config.toml
routed_scale = 1.0
init_std_router = 0.024
lr_router = 0.00172
vocab_size = 5474
optimizer = "soap_variant"
beta1 = 0.95
seq_len = 256
steps = 4700
Below are experts of layer 3 (counted from 0) of a mixture-of-experts language model. Rows are named router (the router's row for the expert), gate (a neuron's input weights, with its number), up (a neuron's input weights, with its number) and show model dimensions 0-127. Each number is 500 + 40 x the weight over its row's rms, rounded and kept within 0 to 999. Numbers have three digits each.
Before each expert's rows: "comes after" lists some tokens at least twice as common just before its tokens as in all text; "mostly gets" lists some tokens that are sent to it at least half of the time. This comes from a sample of Wikipedia text that the model never trained on. Tokens count by the router's weight.

# expert 39
comes after: " |", ";", "–1;", " 0", "–0;", " /"
mostly gets: " (", " \"", " (1", " 4", " (19", " (2"
router:500538468461495416551497479496502562486422579508525481509488574524515449481485555451462500593531516477516526532522493494529466447526564501421509578519528469520519501441501529443530468520497448480505543547473465567463490515469452590470515488504565481499500453463499442536459616500480471508506453532505451518555445523487496514505509506435480527545505567583507425478481544479437547474564
gate0:457549491522531500486492476562465452552563510481444498488541498499473505440504493474526454470512521584434473552534479579526487519463465519516495541468487503548571490521465521487527539495503525469423496531436488484534466522535506409459500510516526403483500474461480440524430608522505488474594546469464485467521542527445515530413548539524531474491435460518534454475496532459554461604540
up0:477472486506520501509508506448515498502519590446516584458487530444532530462523499452568527494484540511502498494568503543490529472493499562473505469544538446519517453535446531572515459471493488505439566560503476490398462473557518444458505499473671486510489506424508486543527515534557499496534540454475513500457506535433458445418472513479476501413473546499486491453467501499504536577499
gate1:463484512487418522522521461472466512432512591442475536436500557539506511500507525489480513522501490537502494600543588461479510475563498496487449508574448488431542512527470477436522494494505559527482421519483426476480550476536544515497547496540509484503528520518383496496451550466499501450613428499491470476568461518458542430536526503478510491496443560440509505468537525475481550551522
up1:457513516495460451501496563538487498475433463477495522545448479562555499499471501464468440528486563460398525479469453474439492548502507404531468459534531516525555513510514546513486544530481609513460489479517557517521460447478532513462491547475561515546538503492585474488463542436437458543526412483547514468438518487480598547541492466472490453522487500589516511482517490482471492593511
gate2:520481490416549421511537517520510386500517479495519468531486485564482542480474543573541421497485518541502487497486498571495586498516470398445449538501496555520580522539545516507497537524472514460433534519511531540522460537462447437521508535503482563446423484463552490494486536429404501447539459529482472512551516534544571544509460555505520487468487455465501472525513473500480505520428
up2:467459454539506505477562482507509608468557533499515458465501475533528481532539464446397462567578492593485514455487569428527533446501625476517455479523459521417532504468482534494527478493480520484532506553546478489493465566537485501447530491507525525448455535531432529477548482481487489489455492497508531480490464440560507533489440448487459492505520515522523409521481563471566458545503
gate3:451541608431535481530475440521487553513519509508488465473546502421504513501518500541453563456516524478463499511488530577539464515500494453427504524460520434496452480543483494452415473503513518542541510558504515515434515514497518506522529420492472478497533489557469485441498519514515495522496463502474509523558430497533478527528537530520500412518535598596450437422488554569439542509417
up3:611480438594511547520600544454508467512516532506436538470511488471427521502521468441494483498485524551486455450465518483556481396507461505516510486492462475420483545554526502527537540508417525532518449515504486446505563482535526480597517530468449504513523478468547497477496555470526475452471484472505469457483539540446520556488457483519578558511498452465568523460488411527536469513516
gate4:497507499526506464471445487465539553446487496422612527568523532475454464474479534450543560459565536511503548480541547465481525522492469509542459552518469536461505459487482509453536518468574455469453500578417486533486515557572451547551414502506481489530557417511493525504435531536521502506504453533521506483493436438548457521445542547407451459485500527529459491521464473473534543507533
up4:509478395512504484518488504491553499442437469479528466482426528474477509545443514495457533531463482451534498567464570421559525507491560499488511530467540545487518500527454519537526509522505462444476578391531522500592458443531472479568480495523555435527479521436452577547469480516491523477515553464442495552492467487498451509532528479489531498499459571505481568459528524464480459551594
gate5:506480477535527471492437548553473538466536498415470461537454482476475513436504599481511479605543480524562471537537565495547479511554497447454468498536488470495474499454517482532502498552503440561484492472520450491468481581528497584481500519548518483513501524496448527471486551519515464417549468554528523425513540467447485500494513481417458533528605446564466509484449553527451457445486
up5:525486501434519530562503513434512510530528485476521483511571506535508500478499517561520421436465449552450493516419514480489416451474462509499537569491471524528470569523576500479489511524513441494469501508515451510547449495482509442505533450532487542492482503566517507529505567444471470505473482441510481534516474498491485507353560474548542442571515508531476539472570538561431557553422
gate6:528481360507465429519485443492537500480522532526534523519470561527531441478449534467477507515508498493539391481503518460477464460471529418491478492554573453472503490452527458573527483545551543470543576468456502472530517538509476496521530493532545486546513483469461496512602522516481515512516537533468482466504378454540511517559528527507476474481514514598539485488438477504451456501576
up6:516516421489479530504405465474514456492541490490496485490547508378506570499449463427572493525487510535511409445543496520501539478487472520577492455517520444473399499458504536507499480524488551523504423507552525472488504489478463509530493467465474578508519485571432551517540559484552548452485534487439490517458520542482526456573490498447475440550562497511512531582540546500499557505520
gate7:513505519532480494463554508412461465468461474511502566513495443506522484476492562497501464491547503556537519505517518487546502511465498516447534547484490522530538550509478560432488477533482496450543524399469545461464468522572464483380562588453518506514517520503504495529423555506453514556564518452512415420463507522481439552533504488494504583452535557433548510482480507509517409521467
up7:506505496519469474516512625547538481460434597505594445528439522560494465417493527484515437544507526406543431528466544537436431517521504530430453572529509501551501487488561473516518541592527531515459475458522502511508486483488473462533525515494520494560510508520512521536494490530494512457459467477435426501505550468491430505553466435523481501459472469518579499480508459457489474497541
gate8:482539520577461478483482517542504447503431487446431579430422426551496573548519530568558528548520487539437548458468452532552497529477528497504510504526530505526565525445503553512547476515499451442426487445426510520435539474503488430511512549476473579586476495528501508517473519496530541435468500447529513460508470494471460507497502464442575503534502473460560468451523538483470504523543
up8:520504465609523506505540491452486479527478462536471537510543485524511485537483507596543512576466468526502537444549525488501476452528453478457505544482505482540493443426470535509443459486520407487474461472455516524530534479556469518511402556487519526603549453573517473518421493507492467547475531535475513494508511593527431509545496454442534535526486432434490526458528431468492496474558
gate9:480424451538498560397417614480465511519434507504552545459415516505522551500446534449516530556480474583435433516508524511495525484532509481548532515506489486492466512522470542518553544542503540499490545500527475478511499336538541533463472471511513533550499427443486449496521488507498508478548464498503534502552488463531514532469482461449477555516546458486487487491512469458500566499551
up9:567560420514536483460497516540490462502425475521524513503441505519472478485474489542502523531466571550561469476412498495561500467500430523461448543485486585502546531483513533541551588521497459485519493517514498482482546491499530471508499532391507485514529496480466571469499532526449436456485529454493426561459456537548462461587443469554491509483504486420533492494496501552539421586474
gate10:480470449452552493552492479528448550510421535460535516480530517552462423494517566423475473517578514533497512495499491465536444443437497497531580512483558473401548483495433494430456491515459471557502531497471450556602475508513539534487589513484469432505495497464542486544488485503535418522535576527464540452525520501428525498484519540540488512537556496558439523522488457509478506493470
up10:516489494461584525485510422470460543500564501485572491421440471572474562506477576564421554576511461489498531443490517498458508445514539537480460435437544443570551510478492434539495530480551517543497476476500465481468535465539473485550471527477475506458497515533511487496492485473486507522511490414482514551452617524488512522595467460467473484444508507542477550468531502506504475449571
gate11:513534531425508494608529468410466438438476458582486542475506504592491540536563487508459542474480491536482567487548506511449480485437573524515489517477558462508486480539485555495560498522490469455480446537478421523464496500501514521442493452463501451513493560510443555468488527508507501498517495469462434522478527488538514547538581425537511478430528538496545449497471581501493429468568
up11:494479501434523511463462484532571516527528553535508498519426421473464570485486423540491465429447504482526432498554524478449473481497419522472481536501537483510532438485489521558483556559470434530496488470561573536463567473488510431575479525536453520553516503518493544444449465501469453401443515603489550507497566528529485453523489510529487472500581534510521534487522481516538475536465
gate12:474489458539509467527429564482514546455482601521497433467491510626528573423480531458487535530430473510530497529472521478513500505522523422478501550478509469475454467484505448491469525476554523478515484461562537488549516534494579567480498502478556458456456494488528521486560508520474490514557531409472411469479578520496442436495485526566501500506488494559534476442551502423519454516525
up12:473532528514507529509523493475500464510496422502500567382417542549522538585467430455466510509509524440428446545552442434461494469550491477451616569523537507466487494544492476436510457512527555443495546430563539478471505462505473527516514508501486538437518507521522496542545526522488488518481488528481529552441469557450544492476523589480525507539471485494455498519520427524455519466546
gate13:437480521478446482473540512553462504536603475459457518484474482475527504471539450461449469573459470501445553508543504516508546487543525513435506519511513519472452509480528552463442471456481493501491545507430449499491484438491433520530539518461535414461504453525470511552410464496516538522578502507542485533486569516447517510483506597521499553514525581568549527557398526505475498445565
up13:486506590508472528623453513477432452564436513518479545462505599542558515582552501442468505488460510544542463547503490503471564517475473467457496501473491484448423480504504506534478512445530444509538485504448458456450400565489482495507488521526475513511480556497502452587506431503526529485471459490538491522531473524450534468537429496427530496544479499477542492470479521530554529504587
gate14:473588522514499509548520474538481509530495526501456571561492473462513554460485448498513526464507516526501515511443444480479501502502538516527539500467537536536415516473495529501552510453554427474532427514520485503555410520500461532477505463539506518520436512528501380399490589508439541518568533503585485507499492539546419462444542504442511564490513531491469432449424505478457525522517
up14:533477487482484491514521536498512483486493483487426570424492467424497584494455522427438535459526507519519447554538452478499470495517452495460455490510500451578434488492571486563489549516491471565482502485472476552465492415525512555530543486555521462537477418433539512461506518477585515548507507563462523535486544476555465559511483535453486475539550549511460454526582435512442517570469
gate15:511447501467501519462489513497522604443455504526510471495520575472459490483495485441516545515496522457489486553515491446527510570490524490504499532486502464454503526485506510531556450561522624473513541539477472483575477547457574465455509483473556486513483478476538453384556536472542494496448507435437507496414465493527604454443594524493508537429510505511472488516495559525520490436467
up15:524479507452514456442500495505520555485482537471552498464434539492500485543484509520534564494457487480472529487474413587461434525471494446496600553572459579447446516498483527545544456516513519470532523501531538524579492559528544486407594523518546548537495428488463498525525482458472453427445518485483520472527461520574495512423468509492540483455512494491465551529489492533423518442466
gate16:581485502467442504495546513481599461487504520532517393533523548521556439531587510539447501509521495457462479446500518492489474505492448495507489525428503475541560512471544519496527505450455480573478490457443500463453464498509529500490426527520545502489496478568519497506453590498481513458499508512525436507551538443516540373500537533442477465567521508540488524509509505490419519448604
up16:513383480488504541477490559425483470550518415578484554474472589543512533481476469500457516483519517453505485575466457421500470551489490481441471572540497441519472473506428443426526499543507445526518536569482492533510565488543446470461500512542520563462480503476530508508486502445557543496488531554513544532507552432531510429541546463458500461497445550559513493475500528562467485509507
gate17:497538497530554457475537402593500455524492488518490427490442459495447442490491509490528468466480498551512527480449480549481514508576450503430469435477480493494515510481492492526590506539463511421456515532471457499530601520449427563504528557474471491584475530548524491484507549526487518521483592451513513490555403484486498501466588432509534481537555491534507532548522460514471535456494
up17:560519540484540444511494522464460540504515430547550514530468478521512477482478521565533514452467491535500463552510558504485493447474523433495486509546414521480440455507592489462527488495631484501466445485515499533491479508469517465500458571571487425498492516450386558458517440528546501488558480511508510492519466430425498447536412442530563509540557526541536491502500555495518505504508
gate18:421510525458471437493522588493482549498465452479485526511532428529496531497458499431482459454527544502551450513471550541429545548463539470498489519521535460519530466440479520496427484505514493555505464491550567560498513559522448499530598562566558500508507482441538506500514485460480432454515443470497544513434533493452488477589564434524436525509533553484486474530528474442554535441474
up18:424444515582480564506544563413486471485535503473500512473488558554417501533478543465496529458526513488474438455446503502456426552503554583486520549519508437502402514457486520437572519494472463536513521481525562506442471538477461504504467561582565529518503519425492506478540459495543448458493493559517559526510536469520475446539547536499480440565462518521517502444477473488540474497480
gate19:526541460481532490488449471487470530519461472397535448492520520532473510510524580552524482518536450503497408530499510492476440448457593469461525477609478456527417519490541457493513482526524462513475486491506467519549431501483496532531507439512529591509499500512483513484478511452501561531538442447481527499495538510501405479462504502532587477480477528640527519479500555510471584501457
up19:516521512529478461570479472513482493488528540455556456428501444541504410541509487556530528431474487452467542439458524517531480527513503487430581539449525524469502436489510484547523506551486525452482497447452524419515584564436522534504617513517458454496527481477549549542521588531434485463481493496547492475469411521524477456527526505505497552488485447487473542491485561579473525472474
gate20:473495454478484556517485503447550440513402504526507458524495532526486530445532496459497539506540465496512515453539458453535494485593516454518530493481454505444493534547547506548482546471502424531470506560508536500451484469527457493506569478443586427495481484407522483551456528563457495531517512486459492469544536562465538505514484416570519488534444475578434528416542532552496495474581
up20:481521592544470485515502492404576484521453528529436514488490453455463517459494514569525527573550482457481467489467549495505471497448454450533530477501542445544544517528501493479578558478499513475420461591472531585507471583493456515518527528469451520463469449457500443495572478510511457578478460448489474500476509468527548522479513509458476524462508492478509514427479589485569585492501
gate21:444516532510544455454507565530406581532436513452593450520544524586511492454446565489530474485543558510516543488515516560483453529514494446495480491561499485494530528520460490481449478472491482492480470493465463497453446539471472446498511514466498453481545561438460466438486514558499472564423501449539536511516537540515506464478506479425505505543513587486549451590479570514457522550450
up21:567465476422501532511445539494490469526502502472464513484552432508567481533509499529572457499477476485502441521500418479505450482434470518463460539473486504512491521455522521460479552502566493528493432519479515487522495505477608583447522572479549489559492432520447515499535488471594497486510481500526603478529472564529469531439547552574433476468453509520441476529471453525529515562432
gate22:465510508448529523497471441464503464502487472460504576475514555440520487561484585429576485524477519457438431544532542457549485528502513481415478495516524462562486453499493575485535517509498494435472475473486498526546523489587438547483528429486575449465491486525488475542589493473446493565497515472573568479567525489468485463463558467460467543556513512527510477571489515465415504477524
up22:524482522523526461504520563543532445474553496559463552502521546491514501503503385486472553451572518474527432485446424563428476519506469528527500561524465523518414532554483510516510503554451511480492525454562458470511522471490519434514524477438540518536496545451538551451573512499444508468473461442477546578494548486453456530596445470421505543509568470498489508499516463462468520479463
gate23:491588513470563452526532490471544481546471556524551497500529509459490491536482535459532599544465527470504493461464468491498610527425474505464525526508462496501511530469505422498471444492486395531530483432456442564496538453575434504532505541502451502508514541459523472536520476491496514553431463467591528548467488508417523559538454492510519481461518458460445471466457500511529583528537
up23:453450432503504521506486551481517566472476588487506488476499451516509519586494508502549468454495563477534506543496547493481571505455541522531489553472434542506590441520463514608500491504440458559546481505480511455503512534489462453435494547583542420572544484484460581470452533509483472531472499428527484478488547531479433491453534520479466475422436492505537498473497491467560494511438
gate24:536562473466468473496473444562502586492535548471537498459501499455509565493474483575490497497569510485498421490490505542498497467506490509486473557510542486440480526530473518442482460450499519512559488447408513466503555499458590529537521456483534567532393487525560447494484523527446430487512466545480498456486532491520438517573482476480488483528599500520448455511494630492516476451527
up24:546475499516514532445518551475527508503525516500438450520445480519444407452567464540436479498479560469525513481540486474460521477491403490559529489558463508434468491516458538545477555561444500489429456502484516568491537454604493485521552506466564511606514436466480550545498480494473505566534508531469485450554397561455549489499480492527504531533453526528453508560487488483505483478508
gate25:494456508489480453461473537491496482462416469529560476498510529534585508519484555503513561481513430476465473534563515533494471514528501379497497485507494491556514539539533431506490511477527517463542493494540480545460483492504475416499585522520569499423520441520471493529522518524477509507513451516539535453460496481568483489441573495527529436494510580518585506487544557510413445413409
up25:524503515518471434572496539540458546539469493548527513523397487530447520504603493531548452501531501464489499444471548504524461497501418474547571470463465484512440489446552499456571501505534514455556531514477556479474484427531538456508468455481464510496580512508514513429474466481535592463561510481569438488535492558432493509535522453501519485534517427443499579520469442484533507481473
gate26:542507507556465512441463451472394480535566474519439480508508527505519457504528561509510488504445572445487459528488464519459425457544508526470535519467479473510455514470538445513428445456452499497488529538494570560489462600512450505480460516488477484560411476562540508507450525491467472484549531455583472537523568460526547537508438498474535486495469533521494582513559514502537584533460
up26:494567472557484534538446437558512499535510516489479519445495485438411531464531472473444528451527514520468510513423499509456470558521479588427577439518471561483506555525566484476518475514445503543433548539502529530504469479499432464480544535521514453504452508482461537393486543517535516473555531573409491497478505566472560500547490486465527534525494460463438478566539525510464499478544
gate27:485520503496502455529537515551600555501460435481552496440505516439520451500508499507518487499626550457492494488479440484475387471480502440456555563480505497481568512429509452453499544552502481449481510471511519471432583493469452444529526501549466520540454489552553490483541542502493447540542587437547479467536501514546482479512574465454491501534523469551484518561533477474451476479492
up27:534531523543532439535469549524532510499515543499511461467467491531450479439448554507488548478575518464447513484538433517556541470483509592437482552583497493514536559527468521523459487552582442459489586416502475466492527504470457444415553372499545485497515496448520439446462500472466473534505472526465527510505500483476527488500479558472487532514510456499543583465475482488564496490546
gate28:488528534466503466481545461583543501513397524492495475520533454460477477466535535405493452535524468473500604481618573474469431463518568533454459555545509562521480549506522518516485491536468484521551552526503508580500449489435512435503506512536467523505501511603539427448432532516449482514511479494507443467507462462503503545542510464465474538495547474476468516535471441464509519470481
up28:557496508517479380499535552476548458456477482514497552502478581538452542485535427448485481474513489466545457529521540488497521506508566475527544576508562537532410422501498511464494460514530482520556522546509493440525559524539575478486503474432473497508449533485495489391507440555452421512539549539470526545465504464494451532493486449470465455457542498534556491493567507522534516453448
gate29:511525534570495563456536455476493565443600533480492513455516485516530498475553517511485471591495510519448521510430509524505442488442426521513486519470515499538416519510488452472515463519523483471589510477525514492598547485499503547466512410527435510432495388550421501523530556490466517521508480490473495490473529470549485509524576441527543567544495484439491460520503508517478489501405
up29:504506567529489443557501580501467519411514530555530548504436481421530523515506396581468513521551460502539443547507480512480527449499411509470492541526485479444527520521476518563540482528553464451512489506403501504504485461483518505466480510417532556520488556583539509518491462430555575491518463452481509482459501455475503539487546504471567541514437443441544513486445507470528484513529
gate30:484545512405460465499543422486492501485506510509615528538513499529498508477507462508454515468521474550494561468474454503541480438532472491566500457440476519474507470465598527500541494466527524489565530494472539500567541460467481515572528446517516484456500388535504443499473556502464511523481501456444450565475437463540568544506521453480464551481489532439574502475479583478584519465513
up30:547458531565463544462448584476504513494468515530530482535582446492494455476546478477461506562462503495474543457497462474549430538405448466477515531597549545487507480501507484485486508475515413450461460507515559526455550520526466477512552479487467514506463511496471506475435508492526544528521476542447491533562535487471516496412535517502518523499454438637489470505605497436550502502502
gate31:521580505406542488541505428520479507451463512436571478486509491463495489523586505521435525432511543545471479443537477523523451568451522550481496496535567451456505483550446512463446491531484474457500499580482491445488438556498476517495500454521522544531465505545527508516558528456509502544523562475454488497566501550532534524444602442411473542554473542535488448508449465451509488495467
up31:525498490543521470485541557467480596404398498513515446549510490520497453496444503485536507473470511512435481523441486481575528548442511450478573513560471488519495544525516496519524485559469496533499449465526541500557498519464529442472465453542392545506512502475472465500494553511498390491496518546459429502484471562532513470564497486478484487495501461504542514572480462552603525447568